Weights of a small mixture-of-experts language model, trained from scratch on English Wikipedia: 6598 steps.
Below are experts of layer 4 (counted from 0) of a mixture-of-experts language model. Rows are named router (the router's row for the expert), up (a neuron's input weights, with its number), down (a neuron's output weights, with its number) and show model dimensions 0-79. Each number is 50 + 15 x the weight over its row's rms, rounded and kept within 0 to 99.
Before each expert's rows: a language model's description of what the expert responds to. This comes from a sample of Wikipedia text that the model never trained on.

# expert 18
Description: Field labels and common nouns like school, Website, Occupation, Length, plus word-ending pieces like -age, -ewise, and digits in tables.
router:47 63 75 36 37 68 51 80 26 65 77 72 46 40 55 58 63 48 56 65 50 23 78 63 45 23 46 27 29 43 49 43 75 44 51 42 50 19 65 24 63 42 47 32 53 52 38 30 53 43 54 47 46 60 40 30 63 76 53 67 72 37 63 39 42 49 78 33 57 27 69 56 35 52 29 60 50 44 41 29
up0:09 53 45 50 29 51 29 56 97 49 29 13 52 29 70 64 48 68 50 52 61 42 72 57 64 66 61 75 40 48 55 50 46 22 37 51 56 46 62 37 36 42 56 22 39 32 61 72 41 41 30 81 34 60 52 41 66 33 75 52 38 46 50 61 58 48 51 38 76 42 51 60 24 47 37 44 53 64 28 19
down0:55 46 40 48 42 55 59 57 51 54 51 48 51 24 27 67 65 53 24 51 62 74 39 40 27 56 67 24 51 68 67 11 28 70 84 49 34 72 21 37 46 75 72 73 52 38 66 53 40 81 38 28 68 52 75 88 74 77 55 40 33 33 70 38 41 37 39 60 08 50 59 53 49 43 56 58 62 51 59 44
up1:75 43 33 69 99 39 50 58 49 61 47 66 72 50 28 21 44 65 35 51 70 51 30 45 46 56 38 62 31 46 63 71 36 24 72 69 39 51 24 78 43 48 65 46 56 53 46 46 42 36 36 58 49 68 37 34 65 55 40 42 33 43 64 42 39 55 55 39 58 57 38 64 43 55 22 51 88 44 46 68
down1:49 78 67 31 40 36 63 16 46 61 43 75 39 35 32 67 56 47 54 45 44 69 53 28 55 55 77 35 58 31 28 43 51 41 67 20 57 37 62 68 48 41 06 42 42 26 50 67 49 50 55 49 78 50 68 71 43 82 68 37 36 58 22 65 56 41 34 54 44 67 53 38 58 24 59 51 46 42 82 64
up2:60 22 36 34 48 43 59 23 54 43 38 23 52 39 57 38 38 35 54 41 62 30 18 60 57 63 63 47 52 41 77 43 76 49 76 53 36 33 42 31 12 22 70 58 61 30 49 62 63 47 70 24 49 36 40 55 46 01 51 55 26 46 25 44 46 57 52 43 45 65 55 56 49 68 52 34 40 55 68 66
down2:34 73 62 43 29 57 32 64 44 40 50 53 66 63 55 70 49 17 47 63 54 15 28 28 80 77 51 74 35 54 46 60 44 44 67 33 59 63 65 60 44 36 61 58 18 51 40 27 55 22 58 47 44 65 58 42 32 48 51 41 37 53 58 26 50 55 42 53 46 57 54 62 52 46 59 57 60 33 31 69

# expert 9
Description: Whitespace tokens before numbers, hyphens and en dashes, and LaTeX markup like ^{ and _{, as in "in 2008" and D-lactate.
router:43 43 50 36 46 35 66 68 17 60 60 62 72 68 30 72 49 56 56 64 39 65 60 69 61 41 33 48 39 52 32 44 55 46 72 51 60 41 60 51 78 66 48 28 40 44 33 32 26 32 73 37 73 35 67 23 75 56 48 32 71 36 60 28 42 41 62 78 69 42 70 57 54 81 29 52 72 37 33 71
up0:70 48 37 75 20 53 58 27 65 58 30 60 52 17 73 31 24 56 41 31 46 20 50 37 68 58 39 72 51 44 39 82 54 55 40 47 46 42 34 43 25 57 54 82 52 61 35 83 38 45 54 36 70 54 71 32 40 41 13 66 50 64 55 77 28 78 40 52 55 47 50 30 16 46 30 37 37 44 79 63
down0:50 58 43 40 37 57 61 46 34 43 47 22 34 70 32 54 48 58 55 51 63 50 54 56 78 22 50 48 48 25 35 41 48 50 80 37 34 62 52 28 67 45 16 49 36 42 35 38 55 70 54 89 46 33 59 77 51 38 39 70 54 45 22 65 31 55 44 73 59 54 52 51 39 61 59 37 45 62 43 39
up1:52 44 44 73 27 44 43 20 52 54 54 55 53 67 25 61 48 49 94 33 54 33 23 54 45 51 82 42 26 68 57 55 70 77 55 65 62 67 44 49 26 59 57 58 87 45 62 53 60 35 50 52 32 33 45 29 60 53 89 59 61 67 48 41 52 68 61 36 41 52 49 46 71 54 51 48 35 31 67 53
down1:47 57 48 72 57 53 57 43 55 41 67 64 33 54 51 72 52 62 48 37 51 41 62 72 43 71 51 60 49 14 57 52 39 08 59 32 62 40 58 55 56 49 30 61 41 70 73 29 77 60 40 65 55 49 54 46 38 70 83 67 50 55 54 24 66 65 24 38 86 63 64 76 39 65 59 56 48 41 50 72
up2:51 39 44 89 67 12 54 57 57 34 28 26 38 38 47 51 28 52 40 50 65 29 64 48 51 20 46 47 57 60 67 38 48 58 63 77 40 54 70 65 50 37 51 70 36 45 54 61 56 67 44 84 44 15 39 47 59 39 65 55 55 18 59 65 44 36 62 52 50 27 55 51 60 65 43 57 49 48 72 27
down2:33 45 38 54 17 69 91 57 41 44 46 35 69 45 49 38 47 47 41 51 43 63 51 48 42 60 54 67 39 37 44 57 70 44 71 41 39 60 60 36 67 52 61 55 68 32 24 41 48 61 61 44 22 70 27 15 50 48 54 63 69 60 71 50 74 48 39 71 37 68 46 84 51 82 50 50 70 35 28 43

# expert 23
Description: Mixed cases: starts of surnames or uncommon words (Ran-furly, Pe-irce, An-čić), apostrophes, and some digits and the.
router:27 62 73 20 34 50 77 72 24 65 58 77 64 52 25 47 57 50 51 78 38 50 82 70 55 33 39 35 52 47 47 50 72 56 71 44 66 35 75 31 64 58 46 29 68 61 59 38 23 50 63 36 75 67 67 48 60 60 33 39 79 38 47 33 57 56 63 47 70 50 75 54 45 48 22 60 64 27 31 42
up0:59 45 31 80 43 32 29 55 56 24 19 31 64 59 79 47 55 81 29 27 78 51 30 25 55 49 57 65 66 53 60 61 40 64 55 51 42 63 64 49 58 59 59 56 50 21 33 35 73 29 48 31 54 50 44 45 32 46 34 49 40 63 56 67 47 45 46 23 28 32 39 39 23 58 72 44 40 57 49 70
down0:52 64 61 23 45 74 15 57 61 43 53 66 47 68 40 48 52 43 56 58 25 57 46 37 57 40 51 73 43 53 67 51 55 64 45 23 51 71 41 29 59 60 41 60 34 69 49 51 29 45 44 52 65 93 48 55 50 51 57 64 24 43 55 36 27 36 43 44 76 59 56 51 56 64 55 47 58 45 60 47
up1:45 36 32 66 24 45 48 46 48 44 29 34 51 52 58 54 52 23 58 40 59 46 29 35 68 36 34 44 58 70 46 48 52 55 61 53 65 51 46 61 51 55 79 79 50 39 56 73 60 55 51 59 38 37 51 59 49 53 58 74 36 41 43 68 48 66 38 50 69 52 47 55 69 28 42 21 59 54 44 57
down1:49 23 69 44 44 64 43 48 48 54 60 32 36 48 56 24 79 78 73 76 27 59 61 57 54 47 49 54 48 39 33 31 58 60 63 61 38 33 50 57 47 55 69 62 61 56 27 47 15 67 93 56 62 50 47 42 58 39 68 57 69 35 24 66 59 54 30 59 52 49 52 57 08 59 46 77 74 37 67 30
up2:43 48 47 50 82 39 64 76 51 46 38 44 43 51 77 44 36 59 54 28 37 45 46 38 42 63 61 51 61 20 63 68 45 51 24 57 51 48 20 58 44 60 57 30 60 43 92 39 81 57 50 39 36 78 57 41 42 55 55 66 31 42 47 21 43 50 20 44 47 49 42 69 58 38 36 66 66 34 52 38
down2:67 74 43 23 55 69 62 78 25 68 58 59 54 61 49 66 62 56 60 52 49 33 63 64 90 53 49 52 86 84 28 81 67 62 46 46 40 66 55 47 30 42 53 50 30 35 70 63 49 35 41 48 63 16 55 33 11 28 56 54 36 48 57 36 46 48 44 51 58 30 64 21 78 44 57 35 52 63 45 50

# expert 25
Description: Digits, periods, quotes and spaces inside years, dates and citations, such as "(1954)", "2019-04", "F.30", plus table separator rows.
router:45 42 43 66 57 52 54 49 69 47 34 41 64 39 76 57 41 56 47 32 68 45 20 19 72 47 62 49 55 65 45 88 39 58 26 61 55 70 45 66 16 66 61 61 43 54 70 66 65 75 46 70 46 56 49 51 36 39 50 45 29 66 37 72 41 33 33 27 61 55 65 39 57 47 34 49 64 63 72 50
up0:54 57 33 74 17 55 57 45 61 43 28 60 22 42 40 28 46 62 66 29 69 67 28 39 23 68 40 61 45 33 56 38 30 60 44 61 39 36 62 61 22 36 69 59 55 43 55 99 37 61 51 59 26 69 43 42 57 40 70 75 28 69 68 56 44 71 47 57 19 30 44 43 72 78 75 34 27 52 49 37
down0:19 38 35 58 76 75 46 22 21 61 91 64 41 57 79 34 57 30 16 44 63 29 68 38 48 57 67 54 36 49 66 66 57 61 43 48 40 39 59 75 52 28 31 61 39 57 29 51 53 44 67 52 50 50 72 32 37 39 49 86 44 82 27 67 59 65 46 47 47 41 64 45 55 65 67 81 34 50 58 68
up1:77 44 51 50 32 48 52 17 55 76 37 33 38 33 71 32 75 38 30 38 63 40 45 37 76 28 49 68 67 47 76 76 50 74 62 56 63 30 27 56 47 69 51 42 64 58 55 98 50 67 45 63 39 72 44 50 79 38 24 60 38 53 42 27 60 44 35 45 51 61 45 60 55 16 35 59 57 46 49 42
down1:42 17 32 33 38 58 25 45 56 46 37 89 53 48 72 54 41 39 38 49 58 35 51 28 50 54 26 47 49 27 75 48 13 49 48 72 43 74 53 37 69 48 49 46 49 46 37 51 85 49 76 24 50 76 72 19 43 67 41 30 50 49 53 80 53 38 62 24 54 55 48 52 52 79 50 46 31 51 41 54
up2:74 49 71 62 47 61 46 04 60 61 51 32 20 58 39 44 33 51 47 44 73 49 43 64 89 51 62 61 50 37 65 34 14 63 35 42 36 54 18 41 42 72 75 46 53 35 36 70 62 61 13 73 57 49 36 50 43 28 55 49 57 34 43 37 58 57 24 34 39 56 66 46 38 66 49 52 49 66 50 51
down2:53 64 27 53 50 42 41 38 24 26 38 40 52 47 40 67 42 24 47 44 36 68 59 54 45 31 30 47 59 44 64 47 30 61 53 70 46 59 37 50 56 61 55 70 07 37 68 35 83 55 59 67 67 15 18 41 60 53 52 53 74 13 25 45 65 56 66 42 62 53 62 34 63 64 65 30 46 59 42 47

# expert 11
Description: Word-final pieces and nouns ending a phrase, often infobox or table labels, such as fuselage, Senate, Time zone, Order, round.
router:37 40 76 32 49 53 56 59 40 73 66 67 59 58 24 63 67 67 55 51 27 39 74 74 46 43 33 56 45 27 35 47 66 56 64 35 51 45 55 47 83 63 37 35 58 73 50 45 24 35 66 39 74 53 71 45 46 66 38 47 73 39 47 44 28 64 57 72 61 37 53 67 51 51 45 65 52 47 34 45
up0:59 26 75 61 43 26 70 36 51 41 37 38 42 48 40 43 84 60 56 52 41 66 57 33 29 50 47 66 66 48 47 60 30 62 33 53 60 39 59 74 57 69 49 23 35 40 69 48 66 48 35 83 48 35 69 59 58 30 53 59 50 51 64 58 55 29 27 33 52 19 38 26 32 45 79 57 55 58 51 51
down0:63 79 47 28 48 51 36 48 40 50 54 36 56 51 47 61 62 32 69 45 46 39 47 44 55 45 46 66 40 62 31 35 32 58 42 54 57 53 59 28 47 57 58 44 27 67 33 54 43 32 30 39 39 50 40 45 79 67 34 39 48 27 53 61 33 55 50 71 31 49 70 29 72 81 56 50 56 43 18 65
up1:58 53 68 39 42 58 60 35 59 40 61 43 62 30 33 40 38 60 67 50 65 49 36 55 34 53 62 46 47 57 49 46 64 67 64 56 63 56 57 69 57 53 51 54 38 57 50 59 62 48 63 74 43 52 60 63 54 17 47 52 34 75 42 55 43 36 53 60 49 56 62 49 32 31 68 43 44 82 67 56
down1:47 59 55 56 42 36 29 74 23 41 62 62 53 48 59 38 61 65 66 58 68 36 57 66 75 41 33 49 45 37 13 53 59 49 52 54 54 54 42 50 33 22 61 79 47 66 20 69 47 44 68 37 71 21 63 79 71 37 63 32 63 60 51 67 53 49 44 71 75 31 61 69 43 69 48 31 67 80 41 49
up2:60 46 55 56 58 59 36 61 63 27 29 45 37 40 55 61 41 41 46 33 62 58 36 44 50 51 64 47 72 68 78 64 49 34 41 59 58 56 13 60 35 44 46 81 51 61 51 74 54 44 44 65 37 30 33 74 39 36 51 59 35 66 60 71 43 33 57 43 15 74 65 46 58 43 89 35 47 56 34 52
down2:69 42 23 78 26 69 69 33 75 30 71 62 54 46 71 20 12 52 46 52 66 58 46 45 41 51 53 55 30 42 61 65 36 44 56 90 44 43 80 24 45 57 42 64 87 54 63 85 36 37 33 43 62 32 47 59 64 81 36 52 34 30 72 52 60 58 49 29 64 58 29 50 40 27 38 49 54 52 33 46

# expert 20
Description: Line breaks, opening parentheses before codes, years or notes, and prepositions like for, after, during, as in Bellegarde (45031).
router:51 63 45 30 50 51 60 50 62 62 32 59 54 51 42 61 75 56 39 48 42 70 30 45 88 51 72 45 48 46 48 36 64 32 47 35 35 59 60 49 34 39 45 17 51 68 36 37 25 26 32 38 37 61 33 37 49 39 62 57 47 31 50 27 47 40 71 48 36 56 76 46 22 53 41 41 66 33 67 84
up0:70 52 44 67 73 71 51 14 45 35 82 44 41 28 46 50 64 64 45 57 44 40 54 64 37 51 49 56 48 47 38 54 57 44 50 50 72 25 64 54 33 69 53 35 57 32 58 70 33 46 43 80 13 54 37 54 36 64 63 44 17 87 59 58 48 37 32 18 31 70 59 29 39 26 65 61 68 52 37 33
down0:29 61 32 44 48 40 64 58 57 53 49 50 07 65 62 67 59 70 43 64 44 43 59 35 34 26 46 48 60 61 49 48 65 55 48 76 52 33 60 53 81 43 52 57 61 54 65 51 43 89 53 32 78 45 41 59 50 70 45 33 67 62 45 60 59 54 57 55 53 54 59 49 55 48 45 45 74 37 42 35
up1:90 56 33 53 70 54 53 43 73 50 50 68 39 54 67 43 65 30 76 56 51 57 64 49 61 42 50 55 46 68 31 73 36 48 35 28 38 43 19 49 68 52 60 38 84 31 58 58 50 80 37 64 45 60 42 28 52 59 42 36 44 32 24 55 79 46 57 49 36 48 38 77 55 42 61 62 45 51 56 68
down1:50 48 37 57 46 52 40 63 42 51 62 73 46 93 28 38 53 57 44 51 62 39 49 46 65 56 35 44 71 53 60 52 63 58 25 33 58 86 74 57 61 61 49 66 89 90 54 42 33 60 57 34 65 15 59 13 39 01 62 47 37 49 42 72 67 10 63 49 50 47 41 41 78 42 29 53 56 59 28 58
up2:32 66 39 62 52 42 41 53 33 24 42 82 37 44 62 50 42 37 61 24 42 46 65 68 53 52 42 62 48 42 49 45 57 33 17 54 44 46 58 49 40 22 52 67 22 42 28 34 53 59 76 69 59 27 27 52 66 60 50 34 69 70 58 70 20 46 01 63 40 58 65 49 44 63 33 37 17 68 41 40
down2:45 61 59 50 60 47 48 45 82 45 43 41 38 58 41 84 40 44 69 26 39 15 23 55 36 67 43 56 43 60 43 54 76 13 57 65 48 28 39 86 63 40 37 48 61 52 20 77 71 41 47 78 73 42 59 56 46 44 28 59 75 67 50 20 56 38 58 26 56 77 30 35 61 50 47 41 74 49 53 30

# expert 1
Description: Numbers and blank cells opening columns in sports, stats and geography tables, plus "Basin" in river infobox lines like "Basin size: 43".
router:74 61 32 71 55 50 32 28 66 35 26 42 41 38 66 37 54 37 29 23 73 40 34 28 55 70 72 67 56 53 74 54 33 61 23 56 42 61 28 66 29 36 64 55 50 35 62 75 60 73 37 69 22 50 36 71 46 34 59 73 34 66 48 70 53 37 36 39 36 72 44 42 47 30 62 39 38 73 72 54
up0:51 46 29 33 42 41 60 42 38 54 52 52 58 26 68 39 72 46 73 64 63 31 42 64 90 49 45 52 62 45 14 83 43 86 26 47 59 43 30 44 82 48 59 40 46 54 28 59 31 57 48 36 41 49 52 53 56 61 48 68 46 07 53 38 28 35 15 63 40 39 41 36 30 33 53 48 26 61 56 58
down0:49 52 66 55 74 31 59 42 34 51 14 46 54 33 25 56 48 59 42 29 41 50 56 58 42 48 60 39 26 44 36 46 32 53 30 52 34 51 47 69 45 52 40 74 58 58 60 61 48 55 28 42 39 53 89 63 37 47 58 45 76 35 47 38 53 25 32 47 60 68 64 56 60 21 31 37 69 47 40 69
up1:65 66 26 62 45 39 58 21 59 41 34 66 80 76 60 43 49 76 50 26 68 24 56 63 49 69 67 64 48 43 56 58 47 21 26 61 50 49 45 50 35 58 52 80 25 21 38 68 31 62 45 53 32 35 60 39 01 76 52 64 56 58 51 48 36 68 46 51 52 42 45 35 42 43 50 45 46 32 57 36
down1:43 48 58 56 39 49 06 17 88 65 35 82 58 22 50 49 70 40 17 45 48 39 48 50 79 61 37 46 77 45 64 44 43 27 61 38 54 63 44 56 68 19 58 57 46 77 60 37 55 60 22 47 35 28 41 60 50 66 62 36 58 51 36 45 34 38 55 55 63 36 69 68 59 31 36 33 64 33 46 46
up2:73 49 45 45 53 74 40 39 75 45 47 71 47 53 50 20 33 51 37 52 41 51 48 43 51 46 74 53 40 76 28 66 59 44 59 55 41 65 55 63 52 36 46 48 45 49 61 52 52 21 25 60 24 66 64 48 23 64 44 31 63 55 73 63 58 33 47 68 36 65 58 23 48 41 35 58 30 60 36 34
down2:35 87 77 72 39 26 71 40 55 42 59 58 33 57 52 39 50 55 40 53 39 54 20 03 71 60 50 46 48 58 47 41 47 57 43 66 67 52 32 62 50 43 61 64 54 41 22 66 47 31 45 52 35 07 58 45 56 69 47 24 45 57 65 68 21 45 59 42 75 39 57 38 29 37 59 40 67 38 49 52

# expert 2
Description: Spaces and digits leading into a number, mostly in stats tables and after month names, such as December 1916 or | 0 |.
router:53 63 49 55 70 26 38 46 56 48 26 46 41 37 69 31 44 42 30 32 51 54 27 58 52 63 60 60 63 42 64 51 31 42 38 87 30 45 34 70 41 26 45 39 72 27 36 69 51 70 41 53 43 64 37 40 41 35 43 65 39 48 65 72 29 28 37 27 32 48 59 60 63 34 56 39 58 80 47 67
up0:51 66 32 53 74 51 27 76 77 30 61 23 33 49 61 41 33 47 53 55 49 48 12 50 41 63 43 71 37 52 34 28 53 38 42 59 54 86 35 64 42 70 55 17 44 41 39 74 42 59 50 42 38 59 66 33 44 70 26 67 46 82 22 60 72 54 72 73 47 48 72 54 51 51 62 49 69 56 32 44
down0:45 50 43 54 57 40 65 58 69 48 48 62 80 47 50 66 50 22 59 44 62 41 79 53 57 41 55 53 23 74 39 50 35 37 27 31 31 57 45 58 63 48 39 58 50 99 39 50 69 30 40 36 24 39 45 47 61 72 70 48 61 50 68 52 64 67 69 21 42 38 67 47 34 75 52 41 61 39 30 48
up1:68 61 53 38 50 59 52 43 50 53 55 31 27 81 65 37 44 34 48 40 49 45 31 40 62 33 30 67 41 41 60 54 25 42 33 48 27 31 28 57 50 35 50 41 54 46 46 71 35 83 04 68 53 41 65 35 38 67 58 45 25 48 48 31 58 52 50 67 51 58 37 62 39 47 49 45 34 59 69 24
down1:29 53 51 30 41 32 33 62 32 72 53 80 23 48 43 70 59 45 46 28 27 45 59 50 49 63 48 32 28 47 40 62 71 33 45 36 19 25 64 20 45 54 57 43 71 32 60 74 46 60 55 67 46 43 54 52 57 50 51 51 73 53 35 70 47 45 54 34 49 56 64 55 59 83 40 53 62 70 53 38
up2:62 62 41 51 50 84 55 64 73 55 35 70 63 66 56 50 53 29 34 49 47 48 72 36 53 61 21 38 42 45 48 64 14 71 49 45 39 59 52 51 48 55 69 36 55 39 53 59 55 88 64 71 29 61 39 47 71 51 25 33 38 43 55 37 43 18 47 16 62 65 53 56 39 35 47 65 51 77 68 58
down2:37 33 79 36 36 50 42 51 57 57 55 54 28 32 52 73 77 46 69 46 37 32 57 43 45 38 53 43 24 64 29 35 65 41 58 65 19 48 53 77 43 75 36 27 43 52 48 49 53 44 72 31 32 50 72 65 41 34 64 67 54 19 50 64 42 65 60 30 33 36 62 49 53 47 73 84 36 28 51 68

# expert 14
Description: Closing pipes of sports tables, digits before % or score dashes, and first names or name pieces like Carlos, José, Far(izon).
router:74 58 33 66 52 38 30 28 77 42 25 36 33 37 65 32 41 33 33 30 71 38 34 32 55 73 67 60 53 50 61 52 29 69 31 63 38 55 34 63 37 43 74 55 51 33 57 77 65 75 31 65 22 58 34 64 40 33 65 63 28 63 52 65 53 35 28 41 30 62 33 44 41 27 75 28 40 65 67 54
up0:63 47 30 61 62 62 01 46 29 78 19 36 50 60 63 36 58 32 48 72 46 51 27 34 52 46 56 66 41 45 60 46 24 54 41 23 46 36 78 35 34 42 37 67 57 50 47 45 43 58 46 31 48 46 38 52 48 58 39 54 50 90 86 47 49 76 53 51 13 62 69 35 31 45 65 46 51 58 47 58
down0:27 51 47 61 48 58 60 32 45 52 43 44 25 45 60 47 44 51 23 34 48 57 54 58 57 53 58 32 56 57 64 30 52 43 42 55 18 48 35 56 57 63 46 54 46 91 67 28 77 74 38 22 40 52 52 36 63 62 36 55 40 38 52 37 30 66 24 46 24 44 59 67 35 43 01 61 66 75 61 46
up1:29 34 62 59 53 16 71 25 37 58 68 30 46 53 57 36 50 62 43 53 86 70 34 42 26 48 52 77 49 45 44 54 68 88 80 64 39 32 38 77 21 59 32 51 64 45 36 49 61 61 61 33 40 49 46 46 57 41 34 60 32 46 28 70 43 54 40 76 46 26 50 42 51 34 69 47 27 29 43 80
down1:40 39 51 59 41 49 40 75 38 88 61 47 48 51 38 43 43 56 36 44 59 59 53 55 69 50 68 46 34 41 68 33 38 74 53 31 46 20 32 52 46 68 49 67 69 30 37 62 47 47 65 57 45 09 62 57 73 70 74 36 49 53 48 78 50 69 46 72 49 46 60 42 42 88 13 46 57 41 49 30
up2:30 51 66 63 55 33 39 52 63 39 42 43 49 43 26 69 45 27 55 47 52 44 43 31 46 31 30 73 99 27 55 27 36 30 25 33 57 75 58 47 28 68 52 49 63 53 53 32 39 38 48 67 64 59 41 29 45 50 38 34 22 23 70 72 66 34 43 40 52 48 59 58 57 42 47 69 54 42 53 28
down2:36 12 03 71 50 45 67 24 35 54 93 59 51 31 60 42 56 75 48 61 62 60 34 58 48 80 55 65 51 62 66 30 51 63 24 45 48 31 35 34 48 54 87 43 66 38 61 52 42 41 47 42 45 75 49 52 49 62 60 53 49 72 64 38 49 51 74 54 29 65 43 70 43 27 46 28 53 63 74 62

# expert 21
Description: Nouns ending a named entity or role, such as school, club, Institute, wife, singer, plus year-starting 1 in table rows.
router:46 47 52 21 56 65 52 45 54 54 67 66 72 62 54 36 73 66 83 49 30 78 41 75 51 22 58 27 63 51 24 42 62 56 59 52 72 58 49 33 55 62 66 54 72 68 25 58 40 21 71 60 36 55 46 34 56 51 58 38 51 47 65 44 41 37 38 31 39 67 33 55 72 39 23 77 81 54 38 55
up0:74 56 41 79 72 37 46 63 31 53 40 55 38 46 79 38 49 28 38 45 58 31 56 40 59 63 60 55 58 72 59 50 41 34 09 63 36 96 19 56 31 57 47 54 57 49 61 72 58 64 43 49 54 18 41 55 59 55 54 54 37 59 50 49 58 59 48 56 41 52 64 70 72 55 50 35 41 57 37 33
down0:52 23 62 39 61 51 46 44 39 49 53 55 72 59 51 36 61 33 88 61 41 31 62 28 57 17 44 20 37 72 32 69 47 57 47 59 28 42 18 24 40 41 33 50 44 73 25 37 46 63 35 52 32 48 87 60 57 50 51 55 48 57 75 80 68 41 65 25 50 38 57 63 53 39 42 71 68 35 35 18
up1:72 67 76 64 50 37 25 33 61 52 40 39 73 30 23 08 54 42 60 62 74 33 26 26 60 52 55 65 41 54 47 21 49 72 32 71 57 42 45 49 57 58 78 37 46 44 42 31 49 45 63 51 61 69 32 54 42 40 86 53 62 57 70 40 57 48 47 65 55 65 74 48 57 47 36 46 67 46 48 45
down1:46 35 64 31 32 60 51 59 40 58 33 44 58 54 64 45 54 59 36 54 64 32 51 61 36 50 72 20 68 75 51 71 37 66 66 34 52 48 41 33 53 66 39 54 47 37 38 39 61 19 61 44 48 25 27 24 73 66 53 64 61 71 69 56 52 46 39 26 66 34 42 30 29 54 06 41 62 74 57 53
up2:51 51 27 74 71 34 33 29 69 46 13 38 45 31 64 25 44 26 16 24 56 38 20 23 62 65 46 56 50 85 41 58 34 55 37 63 33 63 58 59 45 36 65 62 45 29 60 81 45 57 44 56 50 24 37 41 31 44 59 65 29 63 50 62 38 46 42 48 49 49 37 40 39 46 64 30 34 66 99 45
down2:50 74 65 46 66 54 45 29 25 43 38 54 65 51 36 38 36 39 65 15 38 44 29 74 65 53 55 58 49 27 57 97 38 51 66 44 53 74 28 45 46 61 50 57 59 40 44 77 24 40 29 37 42 62 50 50 30 51 23 47 45 71 57 40 56 32 67 42 56 83 41 51 70 53 59 53 46 49 47 63

# expert 19
Description: Inner pieces of foreign personal and place names, and middle digits of years or coordinates, as in "Cot|rim", "Uy|ghur", "Nord-P|as", "10|9|7".
router:45 62 41 54 50 49 50 71 45 45 77 57 53 51 29 76 37 72 67 49 54 67 60 66 62 39 20 35 63 60 36 46 63 25 71 63 72 45 62 38 58 74 55 25 40 66 27 55 27 53 41 36 67 64 53 41 41 59 61 43 57 23 40 52 21 58 75 71 49 18 35 48 62 64 67 74 46 55 48 28
up0:68 22 56 49 19 38 78 48 63 43 53 42 44 10 68 59 26 40 30 24 76 35 02 30 40 63 52 52 56 61 52 56 19 41 40 43 63 43 73 60 58 30 27 86 70 48 31 72 50 62 54 48 63 53 69 35 55 58 45 50 66 95 79 52 60 45 46 57 50 61 60 27 55 68 50 43 25 52 36 60
down0:34 52 55 29 63 46 51 37 45 39 35 27 44 41 36 29 39 47 53 34 62 39 50 34 48 20 45 46 56 50 24 72 73 32 54 57 58 25 41 51 53 42 35 83 32 52 64 52 71 57 44 61 34 56 39 69 14 76 47 38 45 39 40 76 45 45 61 59 47 68 69 66 73 99 22 74 54 44 41 30
up1:85 56 46 48 50 60 41 46 56 55 50 50 53 53 58 30 55 50 44 53 49 35 34 43 33 86 68 50 38 45 59 66 53 57 29 68 63 87 52 33 47 59 29 59 41 27 30 64 62 54 38 59 62 42 58 65 58 29 69 64 27 57 40 63 41 57 10 34 49 67 53 46 26 22 56 51 46 15 48 40
down1:46 66 60 31 57 37 47 55 26 43 51 62 79 55 55 47 73 52 69 85 63 47 34 66 51 50 26 55 64 43 58 67 74 48 42 34 51 49 67 59 47 56 39 65 49 77 51 41 48 38 52 62 35 48 35 86 49 59 46 77 52 58 45 66 67 48 57 81 31 29 61 72 53 60 36 76 70 63 32 67
up2:68 58 59 79 61 29 28 53 55 56 36 44 52 61 59 11 44 52 49 71 66 55 38 46 38 59 56 68 55 66 71 51 25 51 40 49 48 61 58 39 27 61 68 59 45 47 50 68 61 32 20 66 44 53 11 65 47 57 56 53 26 57 40 74 49 51 34 45 39 50 49 60 59 33 67 41 56 51 47 49
down2:59 55 44 63 51 50 52 48 63 40 57 28 50 23 20 50 35 19 38 78 56 63 55 48 53 44 65 33 44 65 26 66 52 56 52 20 50 27 46 55 44 81 49 63 53 82 52 29 30 73 69 64 48 53 77 45 47 49 51 40 71 83 65 66 27 43 59 35 53 47 34 70 52 60 57 66 50 71 47 60

# expert 15
Description: Number words and nouns for groups of people, such as five years, women, troops, plus final digits of years and model numbers.
router:53 45 51 47 62 62 30 35 47 44 47 55 45 35 62 64 58 41 38 28 50 34 35 50 33 59 68 77 26 48 57 61 20 56 35 79 49 49 57 62 41 28 73 65 57 33 44 83 68 54 19 44 59 44 43 58 20 34 64 63 39 63 29 72 11 56 34 38 25 71 71 63 46 32 29 65 42 80 57 66
up0:51 58 56 31 65 61 34 50 73 55 32 59 36 62 69 41 47 82 59 48 55 47 28 43 30 50 29 39 51 45 65 54 58 45 57 59 52 54 34 52 50 60 68 57 52 32 50 55 31 33 48 44 29 68 72 44 40 61 41 28 45 86 57 63 51 49 20 26 44 25 72 40 37 33 58 14 62 53 26 65
down0:68 41 59 55 59 42 73 57 42 42 67 17 51 71 59 20 66 39 30 65 48 24 33 54 42 28 42 51 58 34 50 58 59 15 70 68 44 42 57 54 67 70 67 83 47 56 72 44 42 58 59 46 53 46 33 40 30 54 24 45 77 45 36 76 43 42 49 50 35 62 66 58 59 29 51 62 65 64 52 35
up1:53 66 26 56 31 65 49 41 55 50 43 49 39 47 61 36 89 67 47 29 30 69 52 46 37 59 62 68 67 36 45 47 46 47 55 71 42 48 46 46 48 27 73 34 27 59 65 61 31 67 65 56 28 57 37 55 43 23 58 64 75 69 32 69 31 54 34 60 66 58 52 37 25 41 57 66 48 66 47 37
down1:64 32 72 56 31 58 78 48 65 60 32 21 52 58 69 75 76 45 65 51 36 58 29 52 57 45 35 60 49 53 40 42 42 44 60 19 64 38 55 91 49 41 47 58 09 56 62 43 78 34 54 29 67 27 57 74 71 47 52 39 57 52 59 17 14 74 76 81 49 43 61 66 19 57 52 52 79 59 42 21
up2:32 36 31 38 55 57 61 41 72 24 44 65 39 51 64 51 50 76 56 53 54 44 27 56 38 63 45 63 55 52 47 52 29 46 23 34 42 67 52 35 35 45 70 19 58 34 32 95 47 47 40 41 45 40 15 61 51 42 41 27 55 81 35 55 51 57 46 53 55 81 58 54 89 28 33 50 36 49 42 49
down2:72 38 35 68 53 72 32 56 52 75 38 42 45 37 38 44 49 50 50 35 43 32 57 89 38 41 50 46 46 70 34 54 54 47 41 25 62 37 54 34 43 50 48 47 54 95 44 46 58 26 75 20 55 55 41 32 59 27 45 72 60 45 42 84 50 62 69 49 39 53 34 53 75 59 64 42 34 45 51 60